Experts of a small language model: 128 experts in each of 9 layers, a softmax router.
Below are experts of layer 6 (counted from 0) of a mixture-of-experts language model. Rows are named router (the router's row for the expert), up (a neuron's input weights, with its number), down (a neuron's output weights, with its number) and show model dimensions 0-127. Each number is 128 + 24 x the weight over its row's rms, rounded and kept within 0 to 255. Numbers have three digits each.
After each expert's rows: "gets" lists some tokens that make up at least twice as much of what it gets as of all text; "comes before" lists some tokens at least twice as common just after its tokens as in all text. This comes from a sample of Wikipedia text that the model never trained on. Tokens count by the router's weight.

# expert 112
router:120130129146153115125123123094121086121166079182113175112168094097114150124151164091118105150150143136166117123148100159161122123112134159104155113158183118108153107119126124135149112126166128149152178132128169120110142122106132125109115149106103094146135132115143088100147139099165136111164140142099137151165185104122168123104119144145137130129172101126095156129107099110124135097100
up0:126139114136125132168169171143160137135104125144137163146136104196129150117160103126122096121125104149147142141148130176154085101102143132136088123150114155119126182115085124144130103140098147139114143121181113205119111140150135114124179136147162153103112151113131114121116105136153115121132107125119144120161125122134115149127112108100112165133135113133137147162177160177161175152141
down0:142161136132133130181115120107078125145113110127123150121136136124119138111155132106153094110144161153141096100173098139137073102104098131153132099128111116137083105133127136141097099110127119102106120216100150171119093179119170131112119126103102133144166105138145133143143137159145148137127073125158088159136138140124115107117117127167137072103131123120159148108134086123124105122128
up1:117079128124114133106124153095111116126112119118121124116093206129135103129125111143207168105072146127162165140119122132102153097140116139132130171085130117144133102158105146135162127169144140149114110089096111138118123113126087098143113118088117155155108104168120129124114157101093141135125116085095122143159134122099125166152138124109166167117107129153148159136115134127153148110103
down1:129137123097128121141138131140141112127169160129143129152121101117169140164146148115108061122108163119142062118140123079106125165104112100143090110106115130140176122097158102150125122132061151105127165105141118100131138097111134124127121136139129145124131100125157148151157141155130193110137161152094128135104151125130161099147102167173118106173114125111122108138149136165169125137149
up2:152146124111152085141142132084134125108123102187123176106135139155125127093146126129150124146150121078107112071112114147136158182086094158148146122129114124148131102142127146153114153138115103158155119149144122133099149102103152128137116120096127128119099147153122150163130117162134145100137130174128088132159107136126106155148109101109145067162123101114105183173114138148084139099132
down2:129101106114092165123155120151136125191061174098130110165139099101127119122091145138105138086128081138147155158140118115122151145114111110151085108101170117157144124165168131110129143089103165082096114156117106156159129119150128145087119124153156140108134149146143113120122145114099135099121118084104165148126136111138137116100151112137127121100120128129140157148120156138161185146142
gets: "3", "9", "4", "8", "6", "7"
comes before: " | ", "',", "\n", "'", " |", ","

# expert 8
router:108133109143121130122137098091110117133147092123114185136134074128120118135139154099098140154152139118159087117164107164167099137166113148093141111161152148114124137120105150139066160138115150144149129147118182111129113094094135150070102116110125125127117143125120182092132136129183132149098105139113132133155127105127144151102121153178143118121154119139086144147085084130149114122119
up4:097128175086143142142153151131153133129150108116109118083142151152133158117138164096101138118159205148141094126135172093151140107164127165134162141122124138130133161144113098134118158150134106097086080100129152157085108094158115084117114127130143136165139102119175139119169161159133130119139145134143108143111136155100122148170132162151131137144129108164115131139138115138096103163128
down4:182127098102106135130121099139129085140144107130148130120136156134098126147113139107102153124146104140140169174130094138134174103142109146108078140115100123155136121125093122146142158111127134155145144134108104129123126157175110108129112106129122127156140139136122134139089138091122131099159107084110160108170159158122118122123106104100155119131093203119121095113141097134135099205076
up5:170109126116096161121135136171117139108101075132163129165154093122113090156102102169109104160167121152118131115157133141131092144077184166100081175157155113161149124143149109109093156146119109111118112118109143158153126129142094131139126141078084122122167126131129115095112114148093154137115119115137151121106130125157111112111124158153186133128132091109132112135142153135113124140121
down5:116125141115180139162121171125155080141091162166156122125124124113119091149181132147141091137120113133117130086154149103130137121113165101134122125121103156136145192159112127088130111135120136089145059100122122128143117157117161121117130108144126130193139144100125139093131141155138105145119136123099144119136146110120119210132105158130157128125136091137086103128120155148140157143139
up6:122126139125138130111163127147110136134160132163122150141141113147130123147143097133109137160151122129143106156104148137108177103140152123104129117107152104150133100181078095127130130171113149088131148121100166114156180136137104107124154138190177123113148097142172107155172146125124168137107110104120144130143151137119135116085146159138109170139122133185149098179140136119125149176096
down6:148154128165125100099115132146095112137155109133106142132086139131161158184111125094129136124153147132114137116096076135131188131148118100131181114147125127133147121120098129111121122101132104126121150088061096116131095139091112161101148092145148147108159106104097163109123105134136174132107109138153160161107145142098127112115117060113138115152126157118106091107109106111121136128170
gets: " | ", "0", " |", " Street", "on", " FC"
comes before: " | ", "\n", ",", " |", "0", " "

# expert 51
router:132066149131126075171144093086122142128117160170140127143142146106087133144140132103156139137100158088119107129121119096146142143135141110155154123131104144123109084164159108134105118180080131109132157138148102128119128160079110123145142122144133171117139131187156143140125119191135135111150140141098128169126149161102101161148140122121139143153150126155161115091156165119129113136155
up6:139112106110083096140171080130158127121122126108103164147132096117154111113107090141132173136125160162129125176123173113136143161149081124105101141155146137108141113126106106113160073130098135128145116105111167147126116115121129154138116080147118118112117137150145108110150093125161101129176122094140158165154101163139121138165120096134120167150143152113115143147158151166156179106136
down6:184099164161141140125165113115134143100111126141086117166146123144094135191137108118147128107145149150145126162139109146093171127097120149161139113100116134145094133134165142148124139139128121115107154109159128122129145110116105171100137121136138158118154111163115118143123104140148145143070127140115220117092114124153081107089138166130138160119147131130152140138119109103120073113119
up7:121148158110126129070087177130137151132101119129171163148140132128162134123086103095123157094136137125138172168137131120108132095146169102140127105088103121158113109122114158141105116112146146166099104113127130150141107170118158132155067129129142160147097124126113129146107110154146117125122096086149120166109145105105182113135119142126093125150155122130120172158111095130116168095091
down7:149155102166130135131089098146145071144121097170130122101107161101124125158171140122155152106114129076115106101134142164124102128099092105168099115133103128164104148119088104138158134108121122134130192161093161158092157114135136102096146127112152179143132150145142127090140123160124121129144158128111143188157162107140103172121129145116117117146130142133104137114110122120112107104138
up8:108112138146126114088109154125135186142118124135090125113102141100131127113148102096122113119122108119135172161112119096103134091124114149110144161125135091117176120154111163146124121152142129143127154130176133138096130147123127083141181096110169158130121129100113152182141139120137119130153145135130155127126120195128084120097185131087076133165156161109133160113150120093160136120139
down8:132140103091130148133091152109132096098153153139114079117105113155070141153129107054116139130167149132139113125120090115166114162158122110137127145146069150102073077158170096117119108100112108110099118151123099127093125171128127106150110095122146134114115113131125146129095123125143085111116073135159121106119159158116156086107123127137098124118133145121153122136122131132116124101146
gets: " that", " In", " After", " after", ", with", " As"
comes before: " the", " a", " ", " his", " the ", " this"

# expert 76
router:130140137143112089105112117131178085120132107124135163110148156137139186077146096105102133136159076136126124125142164157129132145107153105082110110144128106127131135114119128129156142119136149139133144138106170099120135124155165163066135156096141095122156160112143105157093150091116151070124101112107155150084106155128113130122128165124132137105133152100093138157130105162089112112101
up0:094103117128153150113135105089162130144080142093140163114122104138132137109125127136124114139120127116123112128094155128134178110124103128114119177164125109165120103130191119149127108102081071123105141132165131115157105129113089089101096137116165139151128142146137114083107122143114127150171191132140121126157151124075113159111087101124162128140186133170110139111120114131128121131131
down0:147143137140118131103117156096107127155088112105119086111123131104146115120101170097158160157127145081169118126202115139084168131113127091146117125124113125156079164086107080158117096109135139095086191123138126132125140128115113126134160137166133128098164106103114121142132112151129088107127142161120151138127126114149147154149110160149127111165124116158157119125138111144138173154132
up1:170144148124139151153129147135097133155134142154152137125114141120087132123103151129140097165132104110099131134116147122137138165136084139106102122127165161120090106147100166109111191131201134160147098128132142141101096138126121144161118098148134160144142145110121101116148156117134132129082138114113132110121132197140110130114154080168144073115141122099139088083123123117142117112181
down1:107117109165099138113131097141109107108129165145147113130167167077130124129141145146128146068129160099117114163119140081128132137152132128175121112154133104142113163116112146131102165130136112163103107127080107094111108084142158163100102102103178140164151134177160164122087133139125163112133145127157119102110140152164116131097124137114101125095123170110098122123122104155146168132122
up2:088129139126087119139107166148142130109114119061122127127123142098084158133100125113140129107093120128159138097142143055141188137154085102119141127087136159134114086175080143120104167148167140111125135104108129134161098161140133128124159110143142107157126125129127142115118130139121130115096164111105132120139137142176120101138139137111172148079093164147117129151116100158134103125145
down2:141165102127149110108145099120106116112092138094141137109146146107156114192161135139170106133109126123149109168153136161085086174152121092145095105108136114111088151150141110144108120135120127118133175126166124116093125087132144137122096150126126162130105121155124132140119108142115155145119090113143148141149117163148147113140144186169115147127143130114146167124167094089106144063117
gets: "\n", "\n\n", "\" (", "88", "36", " / "
comes before: "-", "| ", "|", "- ", "|  |", "- P"

# expert 123
router:144129115162107136108111158142116100112167095100121113140103163074138144119120160092151109105153145085131119133113128113159113138148135150136161178105148124104172083133137178140122109135129135151134129122127171156092157112145121096188111153129128130118146129127128092092127163125113142129146142131102089151126108115149142081118098131082113134111116115140124161149163126174152101105062
up0:099174128161130130091133150161122121127123118117081110155091110145062154122145153150132144117106115109118127129104103183121093170137138113149118124123055136133105131162158133126141150139145160120122111097100159126173134146116109159140100111147151151119124091145136119148123130167090129110119113101156153118122118138165100104130142096172158102103102168114153125140171110158165138132159
down0:068144111136113133112131117138139133142143100153157108123137123121114173127121129134111161123133129143089174116139155095078105107137133115130135123106153130113151145106120112086130159148157110102175126157157157061104098131141146135134117125147132121106126129117128096153117108117156146117083092098142130064108130110110155129064111089159125123166157158102125153132121100121133115145059
up1:121122121090115191120137091174128127127129124131089100144109143142072146136113107145093140115121157128136111147107136104117112132135128142140092159084151151126133113132116131084141143132114148155129112085153114139123130193115109118130042132114125141129163100142159116142165114174143124129151116081093146143091091143141147137137181124106111097156121118128134099127137141107070120120117
down1:134115103129164127131176133133136152117100117098120124087115102130133113129105096136080101117124161137146139086142140163104110123076107187131111141105136092136141129158166160161153071117120140091147142092127120110124126088104109137114144125154098093122121158142113115109141141100148125097153120135159150127148120147145133093095145100173086127121146159151110148136131136137126153081056
up2:114127088072094092120134100148151144130125102114180108130101111153158163109124064138153131162086118169122135127154133094104166115133141108098089119152158174141121134110109145104151114089152108132109098142140107122145092188108130093169159107123143136130126116116146169117115104112145141091138083086123121142115127112122101132129134137116161166136144160103142118127096149096124109119127
down2:144123122100109102125153112107156115070132157101122169132107158147162122140102124116177146090136125100115154148129165114081108147131205089140131111120107172121138121137109166125155130130097123125131102129133076161113111090108145126140093169109102147112111135150159105125117105138136126113132070117142079119131125129109090114152166145129116117158117145136088100127187132142120144132124
gets: "2", "1", "5", "3", "4", "10"
comes before: "th", ".", ",", "%", "th century", "–"

# expert 49
router:168148119139148080085101124128173098116108083100147164106170141171119141111153136081103147164179119114146127159159152152139135135115118130101137125154129124114147095112102111121167119096109144145146136126096134109107150086092160155077141119097148089110140129126153096139121143143118141091110130150107168159115115121113122171111102143146118113116148137125085124156106141153109109089155
up10:108140109106153151058146124155105128141152138098129123139121134130117129137147134137124145091116124155143146136177122136137147114119153122163108164121126157165161131141177135148100105161174129137068096119123113193141099099133126085147124126143159131104106147135103139120122171103129113134130180123093121132129072163142093136106140096119109147111139159146149123114143124134189178122145
down10:108068085151123076164115139134132136155103103190108132146138112159123123122134142091110124150128098129123121135114143149141169117076130128090110136146132128128145100116100154144148123103147136176143087120180135120103125137117131113124138182118129154131133147121149081144120140154084132087130127121123115097112140123114119100096144170130140073141156109087123076139123128178089108110117
up11:116131119114151152097115129110132141147109150125111117132078115144112136112122153121135150109135150130127131148133183146098133077176144129163122198100147155149133167124143115163134147132128153133123088167115108119138114166114115097142125138127133134128125131137150154109121148152120126106128122085148122140081061169127082208108120143135134109166066107165152126125115103147140100129135
down11:110113160127070145131164111107131131097111105153126113108112105125158132131161138124100139183119149141127108148131150136122141089075102170133100153118099158141139084148148130127134085109146134112159147141165160141131139117102151169187137171132104105125111131104089122149118112113172109149105157088119123152134130145119140111099130097131131148164134108136168118115069094115123118133182
up12:164134158124106139136135160118144130137127183137106104125137134111185117103073119124128138144099123108118092137097130143079117133111167123125117107133145097154098120093141165149130103137155128153109149147147149113170142165162121127129103111127100119151086159087139141118136099139146116115148160118139123127109165104100092129140117160114206109181147157161133115091146117092130134158093
down12:124083167083120104113144136122122091110137119107116089135174115138151124155142153131156140142136126086160104089154088105109116152145143141135145103154132121104127138128113095102137163072103125113124122111159163108168148171115117086131112165144093133100113100096109122145138097121164127085119116152108150091122135123144113119132098181148179127155163154131156131084162141148130126146109
gets: "\n", " | ", "; ", "| ", " –", " *"
comes before: "| ", "|", "-", "|  |", "0", "- "

# expert 122
router:149072110088158135101142168133080155177163050129118131090088147128119130150151074162137134131172097140146122139124139109132131146136131100107140141137084099158158145107138101143159136113138129110153136116097112101131106125123125139123154164150150115160117132149130144124105116175095115129146125101124109148108103112108098133111168102115141116110090109140112131168138113165132159163160
up0:098141111113132141137122119143146130147138099157144130133121068145144074138161141112104106114099148130122117134154117103146118103142106185154137121099116123129161125141100152141140085119108115176091131080126157155092157098123150109079114112086120109130075122126137120113174131133122092086112107082097156117129159110108148134094139094157098156126121135144101149122074117109131151099104
down0:176138090145123088085094126098145098127138117127131131075117144108143129158111116140128113150103098088145114114155118106124092133133116087123147145149106102143144149112148110123135167134179100107172116150073094127093181151106116124095117166129136122072146131136104133099100135119090138133104112124141108126122134118099175116109151120121115099109117166138106161103127093118164111178130
up1:066076100116150113118154128137135123136121118142053141139122177166110152119100116113137075157106087145114118146126154130113105132143177144174103121135112087090117086122141093144128087136093122127098150113128108132105161120133108124150133133134077157090140140104143103125138125117144103142092110120154119115142144136125150139149144134110081111114154149133098108169157090115114122166133
down1:106140129090120092166148164116137164119128110150153159143141121145142089120140101145102088134122149090129143106148123139143154163109140125161139142120095106107099119173139139125155105105145095110119148190084167095105147117126111160110152138100129161132130143167126107132165144155117149091110135098130154144097150116088073145113121083100177140098117123129176128116130165129141105125149
up2:112141126143110077126128129114140117116149147170164133159120159148087151147117128107103090091125117135093137101140121086156101136152181100107132161096101110133143101148134144127119160148125101142160136109118125139113144107122131110092110107138135109121146135144181146158121099154147105095182110116141083179146127125090151169109133120103122160115153157206146156147137149138130113125103
down2:149118126131134153093174130149104131172141136112108147098101114106157124144168136114184139147096098112187115155120111145123178109134102139161122123153103106147164133106099145123119097122165136130148100129150094132104166121115099168168142138114128136123097117131085131103152122093087194129123149099133104161136118111146103108147121127101149109114123109110150100100080123140105117152169
gets: ", ", " in ", "–", " ", " In ", "In "
comes before: "1", "2", "20", "3", "19", "21"

# expert 28
router:113101129168090109134193108105143161135144130121137092124100105148111104129093092104172146149153119167121137146134135160130144123089138146128123106135167120120112164116150090097128086114112113116116184116164128115131126109145128132141142105146125147162126085124175132141095154123118164134093125158162189110134150137117130111119075132131158113154101112097087103130115081138138114103156
up5:113150188123158103114119117115159121141141189136125085145153151154116100127156139121158121154118127132166128150163095095093118108154115115142111121071109113146089123155152148122126119145161110160121127163127076161104123170098131122154131146155151147141153114096108109125100157178138141094117141107110129101101108109181105101107107105102133120137143155128182153120117128129126100118159
down5:153158118159102089122116109108171114095163096158107132133132149129148140169098157154137152141126124136138145126157109133130097109116114102090110123174133121122118073156094101129123083123144137125101115154155091128132140136114180144143155085152163088118142148110140113106145142096137097126160103107138139139160162126144135147145146146159082095155124116131117139151110105041126140118105
up6:146142124119136114155143126128107133150138131146156102103121085102110143131107151143156164142138105106116113155122146107101105115122164145164152129141126099096121070082117145163134120161186099124168131056127089100111137180116102149128162134173128129115172122153084139144123131124129133140174111119095174131124129167150132133078129073130112101120131136143132103123109120134167108135125
down6:098143150122135151142117104113137118074169113099146148127102124130139141154111137143125125146130106155139138140114120096131164110169134130124147155156144134108107125141131153141131177127148127149140096140091173149140129122125089152157056095113168078162163133126129139141145111094107130146127117106110110094112109188114125157181163149154122154111166168163151162136170092141129146115129
up7:139143154115136083095123145161120113109095139096145118112114123142151114115108120151095121155119116120117140116121153137102160091169117055109136131120107183099088141169128144126155095154155136117139127136125126141107124164143073145080135112085187123157132100090133161129111076151142148134105124128160114164135122101083084133174143120126151134124103127092124124126133121125132136165110
down7:120148110087100180142129116122126087156125114151147112122134150115089095158117121122129165159122091114092135132120097113151105125150100111126093113130100081116123157118138162151138067101151117128112111173113127149141081132130184118134129132114142127117144151133126082113133124148134181109168124137096127149099177147134102146150165163114154131106097148109144098122149100188151147136136
gets: " km", " h", "}", " t", " mi", " lb"
comes before: " (", "\n", " | — |", "°N ", ") | ", ")"

# expert 4
router:143125176154136097133119127116133100147155140111140126120128097128159177128127117084132081126138160105138109151139134162151152120119114188137122132135129102093150154129134109121148113147132164125121110161124152102115109114132172123087093135148124126107089144143128100126118163062144154082122155171085121115137178120150128129109118130092127150170114114124107144101094095148127101122056
up6:145141108092132117203151132151132085130128178124134146151147127067138119120114099130118106139150121110149107116117137124124110159141146121137088124142145090100134126116142136137082132170164112153143114138087119190132134113126131102131102116124149122122123116146120105123150124126135110128133082105154164068147147160081182109138122106145155102135149176146157107130157074095134121106111
down6:120150071101123083160167123137146153146098107134135118155050116140103093125135098140081099166144128121156104164126145164148116152127131133144143093120077137134103146144157144152165132102106134115129149147143133135126154092144133113124143089154145141110119116163115121130113122169114141062115135126132105115154083126121122147102136141187101111171117111108134148110129170158118121147126
up7:112117122136143084120139116082145121112106130154127075190144156110143144113121127147131107114152112107112089115097098138131123144122137102110145140126106139156107148163120155149155104071113095091122136141095112106149106138095128137126139115090139108111126124123182127160125132161124108141182119165120095178155096149089107109089149163110123126110117092144141120133136152115141205148126
down7:102107140142119141094101076095156095133124131138169120090137133129140140139114155076138120109128119102107148128125117086107138128143140103139134145057099110149087153105112130115094124092180104082146113102107111094141100138167146137149105165140107128148102143154133108146116141124152122131119116128137155173084145095132116128122150150136146133101100140123141094139090115093184104165088
up8:126118110146157136187143083113128180153119106120127148136074107156122099107123084132101153153126124127095160130118153150104128119106143135116159126129172088084133089098144110138134141141087104155142127118123132117152168122155115131117123160160135102131108174143094145136101091120121137122150123108177124136070104114105094112141095124134113143154082138115144151165119157086139173136131
down8:114102143133145122141088089146130118173074158147100137127121127092114173133125113126113122097156111106117169103120099124125090157145132174138171138161047152174157145120128125120110137121157142095125138155137144114158124099124100144107124149125162153113157133111116183125155091156149156134101147106166115153132122154140147145119145109132096133105120161127110106110109160121155135074139
gets: "1", "2", " work", "3", "9", "8"
comes before: " | ", ".", ",", "″N ", "°", " |"

# expert 42
router:146131134174136113134147093109096097110173166156130165129143120092170124176112154115124141121142137130116134107135110110133112125171096135111128130147150101148136136101119131124136122138130146129182135123084145154155132138112178133167109097114120143124146123174134135148128133102160118178143143147137148116173179123171166145119122119081119165116107111178165087136145110110155123095077
up4:115111111125125104162136121096136142127105090086109110111141154112098167147107118128140135143108126132075108099145127148170142170172090115119130135148092150149073106139132124096121140120093129139131125123162124128102139133137112119113151116115142157139157159126162132171127085183147142133180126125112154136068098164132131139137136136124123100162136145128096137157087170135114127111204
down4:095117155099125089120154143120133107089094139129157110128129135133093173150127053152148147070113124099118137131146131123148160135128162135127128113090120151151130111149131099148114121138098131107132167116125150115121174177126101129128097143144141129128118135127138104141094117200106175082120169096092137131086113128129119128085099143112099127137145153082108143117132147134098116116174
up5:083111151093154123066133165171155134120103116143120136139114073105122140125099124184147124140163121135145083160170116184134163161125146142099096111146126132132151154111146141079165136129139153133132148155153130111134154108143113138103125180099116124127136112154164124120154115100106115136111160142170148100111151114118137102104142174124125133167124111108083125135097133099134162131151
down5:106142093158098166145095143116117088128168114107096112112153120132117120133106136092133179147139127140130093141114150111122118184138091065122134122133156107133138129122126142167113125147161163124151105127093171071160153134105144148098089139149154150101108149135100146137108073152131096129105119118090134148150134140125112117130124137127116120100115132185109119124138080117178102155100
up6:174120080159122130089152125121105146135131110125149150170094151119174128165124097178143115113112141112140090099140112093119103112132144115132120131105142122152141130159113118165097111104105125103103140110103101140136148102076158140168139067138165146072135108181136155113156153130113177171151149106106123143141100117150121131119106115111116173103142126162137140146162141121137126142142
down6:110119159075134148147128160153117116142117127140129094069173107139073120134113156092133136131124098133126139162149130147151166092117085118120126096136151126107147157098174119121134144141154132150108092132157153121125116128166098095127138197121104117153141093102086108115104120126163110107094107148142138103094162154120113137114158167169123094141106120132097111144099129142112099097113
gets: "s", "es", "ers", "ations", "ions", "ors"
comes before: ".", " were", " and", " are", " of", " of the"

# expert 33
router:092088112131165091097107113111140128141136075124143133158114111150112183138129152122093119128174079099147121149155124151148161143130163132122126129159167150140152142112133135145129107102150095167152152125129132092109118127064113140141118128144127149144147110103173090170112115133166159087172127121169141133122143139129143092098086129128095116135156092141090146151096135122131133102136
up5:134169119157156121144196191111141132146120160156143171118131143078125143106122125139120111075121127090145113147129119185102126108126122126080175117128096137104130127152156138158109131131162141119173183126131119100098113173144081162117117093133165102111097118141110124143122133154132133144166138135185100122116138111106122109145078122113125104150121121130126137141115114140131147155119
down5:113138133134166099107078112150105107163182126130103123126118142151174154107077131118144144148148115132144136165119132154080091161119146140145121136161055099127115152103130126126160110072105106124103113146105118145168107125159152142117131148129140101121157152156097111102152136123121129105091171152129156119116102157140087121108146087144111120116114140141131092131167097173118106131146
up6:157146094124121111135173170121101141141103150129103106141100126082127138112170118159098173163112133109129092120068102122065107111146130081110086106135133093133120142138113128166116150114135162132177132141139092088104094125136098112145146080100190118133082118133131136126139111156076142102102102127158129135146133141119116144119102111137131128091143144125127121157138137107134148133154
down6:148144128141113133154083160131194144089098143138146135090120140146135166118105137098132126130147131100169159137145115155100131088105139105135153134124082124107071132163123143140149148137088150120118073139132134122108098109167096085123123144153140106090107123137091045114132118111117132103103112149129130096168132132153104124147106140087142103109091153120153149112144115133137119112139
up7:147120114185090102113147142150133120116133126110151105124149077120154158139137176125184145128165156113145115126108099075122102114155103097153130144134111136112109114148167122133133125148125128126115127138149133098143121126095134139122170156106141130134129155122154171138097134131095146115184149132123144149083066153130099181114119170134126174093115104168117117120161101161125117146163
down7:094108125096148158139089120138166110106149139150112130153135167109130116125115071154158176115136133110174101110149136154138170118106106102087133101151128110135156092118087158083130148084079148135142114117142136113134116148175135144130154160136148109120161109114141137153126084139110106137117161100133099128145152098125123103144150164173121124100122192113119153122148119110096117139160
gets: " | ", "0", " |", "6", "1", "; "
comes before: "\n", " |", " | ", "; ", "–", ", "

# expert 15
router:139097136142158130114170122135135161161093076096137109119086100126152141129179150125122117135159125141113092170134165114149155125153121137162125146160153148125142132106140104115114099127157115129114143114124165102116127091109140118107131134152117142145072108111147106098135150111109099125161151112107160119102075117086143144097067134139165135177121104118084131169100116109144141092159
up4:151100118132100066137126091133126166139147064110074133110119130107122112134127094146118129172142129103144106095070142156115121135106144127147142080162129109113129116097125147123150165117123100142094088190151110167134117144123153126117140099064128110132129135130159118119094103103094150131145116129113121098156148096157135144125128165123106125096128163089136144130152084138136139124104
down4:097116105117158126119109170145097099150146143130120131089140148110128115111111075099106135099092134143137092124152106117148149114124118135132095133131131120143118136130142092153170119146147134107167140120115177156137117158180170069111104160165155114113120176108091111154163114136127115147109093085144099142144105114132153138133139144184100129162106101102160145109113107128100098129084
up5:132117122064136128166148138136153090159129166099124080098152149132145157122140141132165171084105091158101116125130112174062147132098087103108169119114111131151129113133163148103134138142124131101117122089091089130097104135156107104163105136109147138165135076104139128160141141124110092145145133185134139136143130139145105133145139097114161115125157103134138144151142105120146151128131
down5:132084149120119146155096139114101130117185109114146106125105096091131110118124098099091095156098097107168082110110149135153116115130118186125101125157138113144102124126122111134135090102106131088154155145075167132137140153110120122130139151144096110146134155137149131110107127150110094109140136111099168124092147126157108087142093145117073136130118160137124107098139107087092174121160
up6:113108123130147186089152180094099126148123160147094138141107151117097120136132107162140144092139133095133135112114113186120108112140136127144143163109086114114131121142122123163124168137119160146119111098123122114106113141150118103115131106154167114114173142144104108158127126135134160145149081100073132102130113116111156157102117128174109132136081149143148099127149152198137180116133
down6:115094133139137137116100109123122089101204088161108109146107174107124154158134115143134143193140132093127100153107111108120156137117116161105121100132143139082116125152102117130139115119129116102158161117143128145129089132118120128157102142118121109155158146117127061141150153087144172139140173175145119149098136113145148092161154118114118126076141123174130124129120120108107131120171
gets: " | ", ".", " |", ") | ", "0", "–"
comes before: "0", "\n", "1", "3", "6", "5"

# expert 35
router:102076140108135088104116116091111122136111174169126162138128135115117111145103127110124103113133162095119099119162102086125160093158148139146096124097140161161070111134120111115160093141108140105131145116163118127097078091149106176137094081123168138115098126118136137174157138121151164118139153135124144139136149104146160124122114110092144107146120140154161114152103149116110110170110
up5:126148115096127153145106127137170146143132099105149113166087093112125117108160100121128129111132086168129145146121144120133138177142116146117105155143138121131135129178107134177143149139097197127140120122118130172119153124127150075102126114129131130117137071148129133127129083141104133170126116143102079130146129170153120103164122157113177177127148118163110142138167132085102120093134
down5:106126138131117068140138170112125112139083104116139127132139135156117116156165155132138092104132141091146111108154129116113135144105108129119122143105120101125183096152149180145170133141109161063143092124094153115127135097142123097140108158143155107131138141091096090084146134129105085115163083116109128095136135119122123095150139137163089175130114136168089120112161105140104127135126
up6:139114155147125112120132111196147124108057137109169141104114088140140069105098125114095102146099123081146122164116137110134101158149095155135144158119133127132120150154101143139116131145157074120085115103133088145122117106148109127089130117128174158136141133126141126152118102156105125123149110129108153108141123148115134124107110107148184125136182132163124126110166137174120119088154
down6:143155117123132134116160144069095154140137099112109172133121140133131156152125134079104135108137121126130110109112117112119080143133087121148122128070121098129094156118087097096111156136136095114134169125115087111134130121126143148124144143156125118111156115141107095133105114097185163090116142123137127161065126160121147120125158133127121119104127162094128145138091103090120083148061
up7:186129100140101128123144113129163167103105129095136123106116135100120125099157069108111155092116107123125099130156129109141125079141081143103149160095136161136135121108113147149138134167110171122168117131145105141180132152099150128139159129117124089101111107144128138106102163123114098120112105138131132136080141169155072110153127137087130129116129114101094171138130122186109105119109
down7:175117143082074093147110132123092146150151128088131072117118129121147168106110098132132149102136105141162121121092145140138147135131127108064118156126110121128132163123065163099151156125138147162112120159176109117131115134117151113132136093164138127136135100098145116112081121118120131129149136143126111093091115151137122108161142157098148158119179102131126141178152127127102082124120
gets: "ed", "ated", " up", " found", " built", " began"
comes before: " the", " by", " to", " in", " a", " by the"

# expert 10
router:176056126148151124121172170093105172138107113105142131111105125084126124125106079142113136167142094127112139142129165167129146161130118138135106129128147119142153160082152072129115116135138125136137173129141137126144137105127154119144163138152101136100110101146130134149092171117111160116174121150136140098113082134120151129119107107071157110127105117137137143132107120175122153101164
up6:107098117107129136132156135136128129125156124139168164100166112127129141144118097133103140112102153137172153090151116139091171092131160081114142075126108134138145144135118113148086089101127101164132138141177148197123135118111106094164131158164137134115121109112116111117143124120146109156113156098143095119129099102146126098137143116072081127109116140176114180153127133125156104146116
down6:152114127163109108104168165136121162107131131127144120134123152112127103165138160116147139094149125164125145127107123106094146148174104130144136139146115136098170110113165147125140114119147151114105122102148131068109107106152135117137129178150074149182102104146115136135114152134145194146138144116084136133158127161106114133117098113140150134099094127113156110141096136049156099135158
up7:153135102193147106096142094141155131126130160133148127154190108106195115115092152131134174142118127139103141131132127133119091138105115100114156139078160138114115132137119144120093113123089106120086105144158123137126137149149149126129170151110081137116130133140108117154144155157099129110116080137184142139092120128153130218166152106114133123130124117138133119141127124140130145153129
down7:101121112132165136089121110116133116055161111145138153175137136141134095137105131148112096111140117104118163130131121133117134141119078125144128105126112102143171170142141075137129139138129111131126190138113118099128145090122134126106114110130182132128124130159146147119151112140098168162140168109103174129130124152112072126125099090161120151119148131098049134141127157143138152097137
up8:101144087149066153152129116147122087102108131127104140086147141100136130106087148104130138125140141096129104135158103130139122120127110157122111148120186106135128137126139111106142097110153151104185148162138095092127119118139132148128175109095083151160127151155174155125150126178148111109065133130172119144135125125136122126153142124107115102148142141177108120165097148119085123149154
down8:141140142076104129120115133151139111090098152130160144126122116145198155146143105184157106108141130148119112120112165104102166153152131106119112177102127148150166114113134132148142148140138119173118123166133114114141144143081127143060157118143121163127123112085150116120136145113115121146120160100153127133141080146104113120074139180110176152138113147131168126122124168131132110116147
gets: " ", ": ", " | ", " (", "°N ", ", "
comes before: "1", "2", "6", "3", "5", "4"